Experts of a small language model: 16 experts in each of 6 layers.
Below are experts of layer 7 (counted from 0) of a mixture-of-experts language model. Rows are named router (the router's row for the expert), gate (a neuron's input weights, with its number), up (a neuron's input weights, with its number), down (a neuron's output weights, with its number) and show model dimensions 0-223. Each number is 128 + 24 x the weight over its row's rms, rounded and kept within 0 to 255.
Before each expert's rows: "comes before" lists some tokens at least twice as common just after its tokens as in all text; "comes after" lists some tokens at least twice as common just before its tokens as in all text. This comes from a sample of Wikipedia text that the model never trained on. Tokens count by the router's weight.

# expert 15
comes before: " ", " L", " B", " S", " P", " N"
comes after: "\n", " |\n", "2", ")", ")\n", "%"
router [119 131 136 157 112 134 112 145  78 147 149 131 143 108 154 130 152 147 153 148 122  89 114 137 128 111 198 109  85  76 106 129 135 149 134 103  99 115 147 130 165 128 148 148 110 119 111 152 135 156  68 114 101  84 115 129 146 122  94 119 117 123 127  87 135 202 124 117 152 145 157 176 129 142 156 133 151 143 142 124 137 151 145 139 145 128 117 119 152 162 113 156  91 125 176 107 104 122 119 115 122 119 110 102 151 147 142 151 112 103 118 139 129  96  95 112 116 127 117 136  89 149  82 188 103 119  71 161 109 151 105 120 125 135 161  81 118 109 154 162 100 104  76 130 125 112 121 134 144 171 165 120 110 142 102 128  87 140 136 103 137 149 122 132 176 107  91 110 139 110  96 120 145 120 110  74 123 120 148 133 127 127 132 150 136 159 144 186 144 132 150 152  62 104 144 120 126 154 108 117 136 103 137 134 116 130 112 102  99 139 124 151 101 157 111 147 109 133 110 168 121 128 112 153]
gate0 [136 140 121 137 130 129 140 135 139 109 104 156 143 159 149 147 138 106  99 139 142 110 133 122 132  80 160 102 109 105 131 149 121 153 115 138  73 104 147 129 128 166 117 177 123 121 172 151 135 133  67 130 177 169  86 130 120 122 134  82 137  91 171 104 111 169 160 117 138 139  94 138 119 127 139 101 123 151 176 138 118 135 132 126 110 107  90 126 169 165 158 107 149 165 110 131 150 152 104 134 143 149 107 109 149 137 118 127  80 138 111 142 153 175 125 117  87 105 127 131 125  83 142 128 149 108 125 145 112 126 164 162 116  80 112  89  93 106 133 170 141 133 132 125 138 135 141 136 138 134 121 159 100 115 155 131 131 135 130 183 159 142 143 144 126 103 157 173 113 140 156 111 151 128 131 137 104 139 141 125 126 112 116 136 119 138 100 121 105 104 139 127 122 131 162 116 134 126 175  79 163 132 130 138 126 160  61  79 157 105 185 152 103 108  79 123 114 149 120  98 178 119 159 156]
up0 [128 147  94 136 107 137 130 170 154  92 119 134 123 120 129 162 117 138 146 162 155 109 146 137 148 135 124 127 133 122 126 131 107 137 142 123 112  96 143 129 160 152 110 109 124 119 110 100 175 154 123 157 145 135 109 120 137 124 122  97 134  77 180 119 133  92 131 131 137 156 136 163 191 128 109 125 121 110 102 129 128 142 119  93 127  70 107  76 133 136 151 108 123 153 163 146 122 104  78 121 110 126 136 134 158 115 166 172 150 101 101 127 135 122 111 109  89  71 135 134 100 130 171 200 171  94 111 156 111 138 142 123 128  96 139 174 139 135 160 119 126 137 141 146 107 159 125 137 105 122 119 110  94 142 125 122 122 129  81 189 152 134 113 102 161 152 146 141 133 108 116  87 114 101 156 146 162 150 135 109 136 108 121 136 137 156 133 112 126  84  83 127 100 127 137 133  89 106 142 104 123 140 145 132 178 139 135  82 206 110 182 146 117 120 109 125 135 126  93 164 112 129 105 112]
down0 [108 143 131  68 115  90 157 112 141 112 139 142 100 115 138  99 163 116 131 142 121 177 106 130 118 101  98 121 130  86 128 139 144 158  75 124 143 101 160 141 141 124 134 121 130 134 152 138 126 119 140 109 127 108 120  72 151 143 118 104 101 116 114 170 100 119 158 140 129 120 134 131 130 106 123 112  98 171 118 131 169 149 134  85 118 152 129 140 102 114 120 149 134 172 142 103 135 109 183  94 169 111  87 104 166 125 105 152  98  98 131 100 112 146 127 131 157 113 135 125 124 117 124 111 142 115  98 122 123 128  92 110 104  96 177 126 100 188 124 176 158 133 138 149 139 128 111 121 160 114 116  69 123 161 120 128  77 138 145 144  72 107  79 109 145 155 109 137 117  98 126 109  88 142 150 180 148 116 153 139 181 135 146 104 114 116 149 157 161 142 159 121 149 160 115 127 144 126 126 119 142 139 138 163 136 165 139 106 120 171 118 108 111 193  88 121 135 113 150 114 157 108 111 141]
gate1 [124 141 111  79 139 126  74 143 128 170  97  91 139 137 157  93 112 125 119 100  90 131 135  87 117 115 115 133 148 104 168 156 147 111 101  80 148 119 141 125  83 130 100 137 106 139 144  85 144 105 156 141 126 122 164 130 103 152 171 112 112  93 142 128 117 177 116 122 161 146 126 160 136  95  86 116 120 138 124 154 146 144 139 145 111 108 147 137 158 137 136 178  90 115 143  91 156 129 155 123 150 117 130 164  94 113 135 127  86 189 157 115 132 102 126  85 174  83 108 161 146 130 153 124 149 137 123 106 107  98  73 111 123  91 181 105 100 110  99 123 171 136  90  99 141 122 118 127  95 122 120 112 119 125 172 136 160 119 148 118 172 104 112 178 169 165 146 117 134 144 157 163 132 168 159 146 115 144 124 166 105 120 131 133 105 140 108 127 140 136 126 166 105 125 166 117 107 146  96 140 129 127 152 130  92 127 179 138 123 131 130 125 114 122 146 149 120 119 152 118 128 107 130 140]
up1 [124 132 120  94 155 134  59 103 121 182 100 146 133 111 129  95 136 157 134 112  90 133 133 118  93 132 121 134 164 130 152 151 162 139  97  72 146 122 150 140  94 101 106 145 102 141 135 121 155 122 141 151 120 147 159 120 118 135 130  89 135 116 135  97 139 159  89 107 140 155 152 137 125 123 134 101 126 138 126 103 130 109 161 153  97 105 136 157 159 139 161 155 116 115 143  87 179 144 136 105 129 126 127 159 124 163 163 109  93 170 178 136 140 118 123  71 148 116 123 135 114 112 176 124 147 140 129 119 126  84  91 117 155 151 189 106 110  98  78 124 178 140 104 110 117 112 126 145 124 129 122 138 129 118 170 155 131 139 187 118 149 102  99 151 132 124 127  76 132 159 187 156 141 171 113 119 124 118 130 130  92 166 108 165 115 121 121 116 150 156 138 173 120 100 169 140  99 127  81 108 118 124 130 129 113 100 144 148 118 146 134 131 111 102 126 123 137 127 119 128 150  76 106 140]
down1 [116  98 118 132 101 128 140 156 165 153 141 131 146  87 155 148 118 145 137 132 103 156 147 127 117 119 139  61 125 131 153 140  41 131 125 109  99 108  74 100 105 117 161  70 140 131  87 118 152 139 128 157 149 119 124  83 154 115 145 105 142  98 129 128 102 157 133 152 139 155 161  97 165 143  96 114 140 151 125 130 115 116  72  96 121 154 151 122 149 120 173 103 139 121 126 127 124 151 157 151 118 117 117 131 132  92 187 146 114 150 117 125  85 175 177 147 124 136 129 130 122 118 107 118 141 109 133 120 113  88 125 108 119 155 146 145 143 173 131 108 161 102 150 137 117 131 110 138 154 134 129 115 100 164 124 143 130 128 101 129 144 131 120 149 138 132  98 135 162 160 140 110 140 101 141 148  78 134 120 114 100 163  50 151  96 104 136 137 157 114  86 105 170 156 114 116 104 134 155 144 131 167 122 123 133 114 159 135 107 107 139 143 152 113 129 165  75 117  79 132 129 136 107 138]
gate2 [111 111 151 142 142 157  95 114  87 107 147 112 151  93 142 121 108 113 152 111 142 128 126 103 151 101 147 101 140 181 160 100 104  68 103 126 132 136 155 101 104 112  97 156 130 111 144 139 120 128  99 151 111 104 155 155 177 144  55 121 169 159 121 107 105 152 106 121 147 140 102 183 151 136 143 150 120 166 139 158 143 142  85 135 120 158 133 171 135 136 141 138 181 131 111 116 134 163 145 116 137 157 135  86 138 123 123 126 105 126 143 124 106 127 108 141  87 118 152 119 104  93  95 170 115 122 138  98 119 108  76 112 135 132 160 146 108 152 139 128 106 149 152  89 103 112 119 128 105 130 107 109 166  93 105 168 120 125  93 127 134 117 153 144 104 111  83 129 130 172 107 168 128 149 147 109 140  97 114 164 166 105 131 175  90 131 175 119 134  95 109 106 109 130 135 126  88 142 154 111  92 130 141 144 116 133  98 112 105  88 124 151 136 126 149 143 142  91 155 157 130 137 169 124]
up2 [118 107 158 134 147 160 126 176 113 117 119 120 118  92 145 118 107 102 101 145 145 126 108 103 117 108 132 116 125 147 167 115 129 133 159 135 111 136 129 122 132 110 118 181 165 105 184 118 120 162 142 120 125 146 137 137 135 140  94 127 131 140 136  88 111 167 106  96 157 102  70 122 128 129 155 180 139 184 141 129 144  99  87 146 130 116 127 160 124 162 123 156 144 110 159 125 123 132 140 121 148  88 148 110 118 136 136 136 151 167 135 101 122 141 116 121 140 104 121 105  69  82  71 155  94 144 174 109 168 140 111 101 146 126 158 163 124 142 143 116 126 117 158 147 147 127 107  88 138 122 122 101 158 126 158 193 132 133 132 131 160 119 177 113 108  95 127 134 116 149 123 135 120 131 128  63 135 128 123 151 153 158 170 163  59 120 107 151 140 120 138  94 128 140 134 132 104 150 171 116 106 127 156 115 133 131 121 144  82  83 154 127 178  85 134 147 129 115 156 108 111 152 121 144]
down2 [ 90 113  88 135  89 100 111 122 141 160 157 117 153 122 168 141 164 158 119 130 142 126 107 153 142 169 141  80 150 108 135 112 104 137  91 120 135  94 152 110 148 108 152 141 113 102 155 124 120 112 105 142 123 135 133 140 155 149 106 148 113  51  96 104 172 122 157 179 137 120 145  95 112  96  98 159 152 121 147 118 156 174 129 135 128 121 115 168  97 154  94 119 149 138  95  96 144 108 131 121 133 118 170 126  99 133 128  87 118 134 131 147 146 132 187 118 145 131 128 141 151 121 151 139 179 106 163 171 142 123 142 125 124 126 110 176 133 113 153 160 143 142  95 135 123 116  73 146 116 139 102 111 134 154 145 146 138 162  97 145 141 124 126 114 135 111 127 159 102 113  75 129  95 169 175  95 140 122 106 119 135 151 151  87 106 168 112 133  93 153 153 146 125 142 117 139 142 127 134 162  80 127 132 109 131 136 118 112 139 141 148 113 106  91  84 157 132  67  87 125 119 124 151 153]
gate3 [ 64 151 121 174 175 137  97 100 114  99 140 122 130 137  90  84 125 129  99 189 129 133 164 107 115 140 142 144 130  86 147  98 111 111 109 169 103 106 152 110 151 148 129 156  88 118  98 106 129 144 140 148 149 149 166 140 146 117 106 175 147 156 145 116 152 140 128 145 103 116 154 119 123 164 174 128 127  57 124 108 160 124 122 110  71 116 135 195 166 113 116  90 115 161 150 145 137 125 140  80 148 162  99 141 150 158 108 152 109 129 147 110 147  96 156 100 121 147 153  90 136 163 126 130 136 118 117 175 135 123 121 145 128 132 118 113 131 101 150  96 127 131 127 118 114 133 121 131 175 128 124 131 128 137 150 147 111 155 160 147 144 142 113 138 129 138 118  91 141 126 113 130 148  94 106  75 127 118 124 117 121 135 134 210 117 162 170 133 151 112 131 157 161  98 125 137 136 129 123 131 166 119 139 153 133 152 138 129 146 114 104 117 102 144 143 147 118 116 119 179  77 129 131 139]
up3 [119 133 101 138 160 168 113 128 119 122 143 134 132 141 109  89 130 145 103 142 115 139 136  74 106 144 137 145 145  84 118 120 125 112 124 190 119 111 132 140 151 109  93 151 116 119  97 125 103 148 162 119 123 185 170 129 168 111 117 166 146 156 127 132 131 131 152 154 113 133 166 135  98 175 176 114 119  85 132 119 162 114 135  89  93 120 157 180 158 129  92  74 107 176 160 125 144 106 126 106 125 171  83 142 161 175 139 139  98 149 118  96 123 117 143 119 121 150 117 113 136 181 126 102 143 113 121 164 151  92 132  96 102 119 106 111 130 125 128 107 137 106 128 104 131 155 102 129 161 124 117 136 110 147 171 166 112 142 134 140 137 133  92 143 130 134 123  81 144 127 117 132 115 106 106  80  95 105 117 106 137 128 116 184  86 148 154 109 155 105 119 139 143 101 152 131 131 130 142 114 124 102  98 145 110 132 152 122 161 143 119  98 103 132 124 152 114 111 119 192  61 109 115 131]
down3 [ 93 143 130 128 147 147 102 105 136 152 163  91 169 152 112 129 149 124 173 134 116  95 159  97 128 119 117 125 137 147 140 141 106 140 122 134 172 160 185 150  89  95  84 159 114 115 112  99 116 108 122 157 135 135  91 110 135  95 125 183  96 130 138 110 127 131 183  79 159 107 133 139 105 142 186 106 135 106 114 106 158 100 169 113  96 118 120 109 149 161 128 129 131 122 118  73 105 114 106 166 129 170 136 132 135 123  97 122 118 121 148 120 135 129 132 102  88 142 104  87 132 109 121 165 140 155 101 166  93  89 153 125  84 131 131 119 113 149 148 155  78  60 149 117 116 114 158 136 105 132 119 144 107 120 130 162 101 120 141 136 118 116 140 169  99  80 132 170  98 146 108 111 121 139 133 142  98 138 119 122 149 146  95 104 116 115 148 133  73 111 114 134 110 106 160 135 144 122  97 158 131 133 114 110 101 156  98 125 118  82 128 106 125  97  97  95 110 124 132 135 101 139 144 114]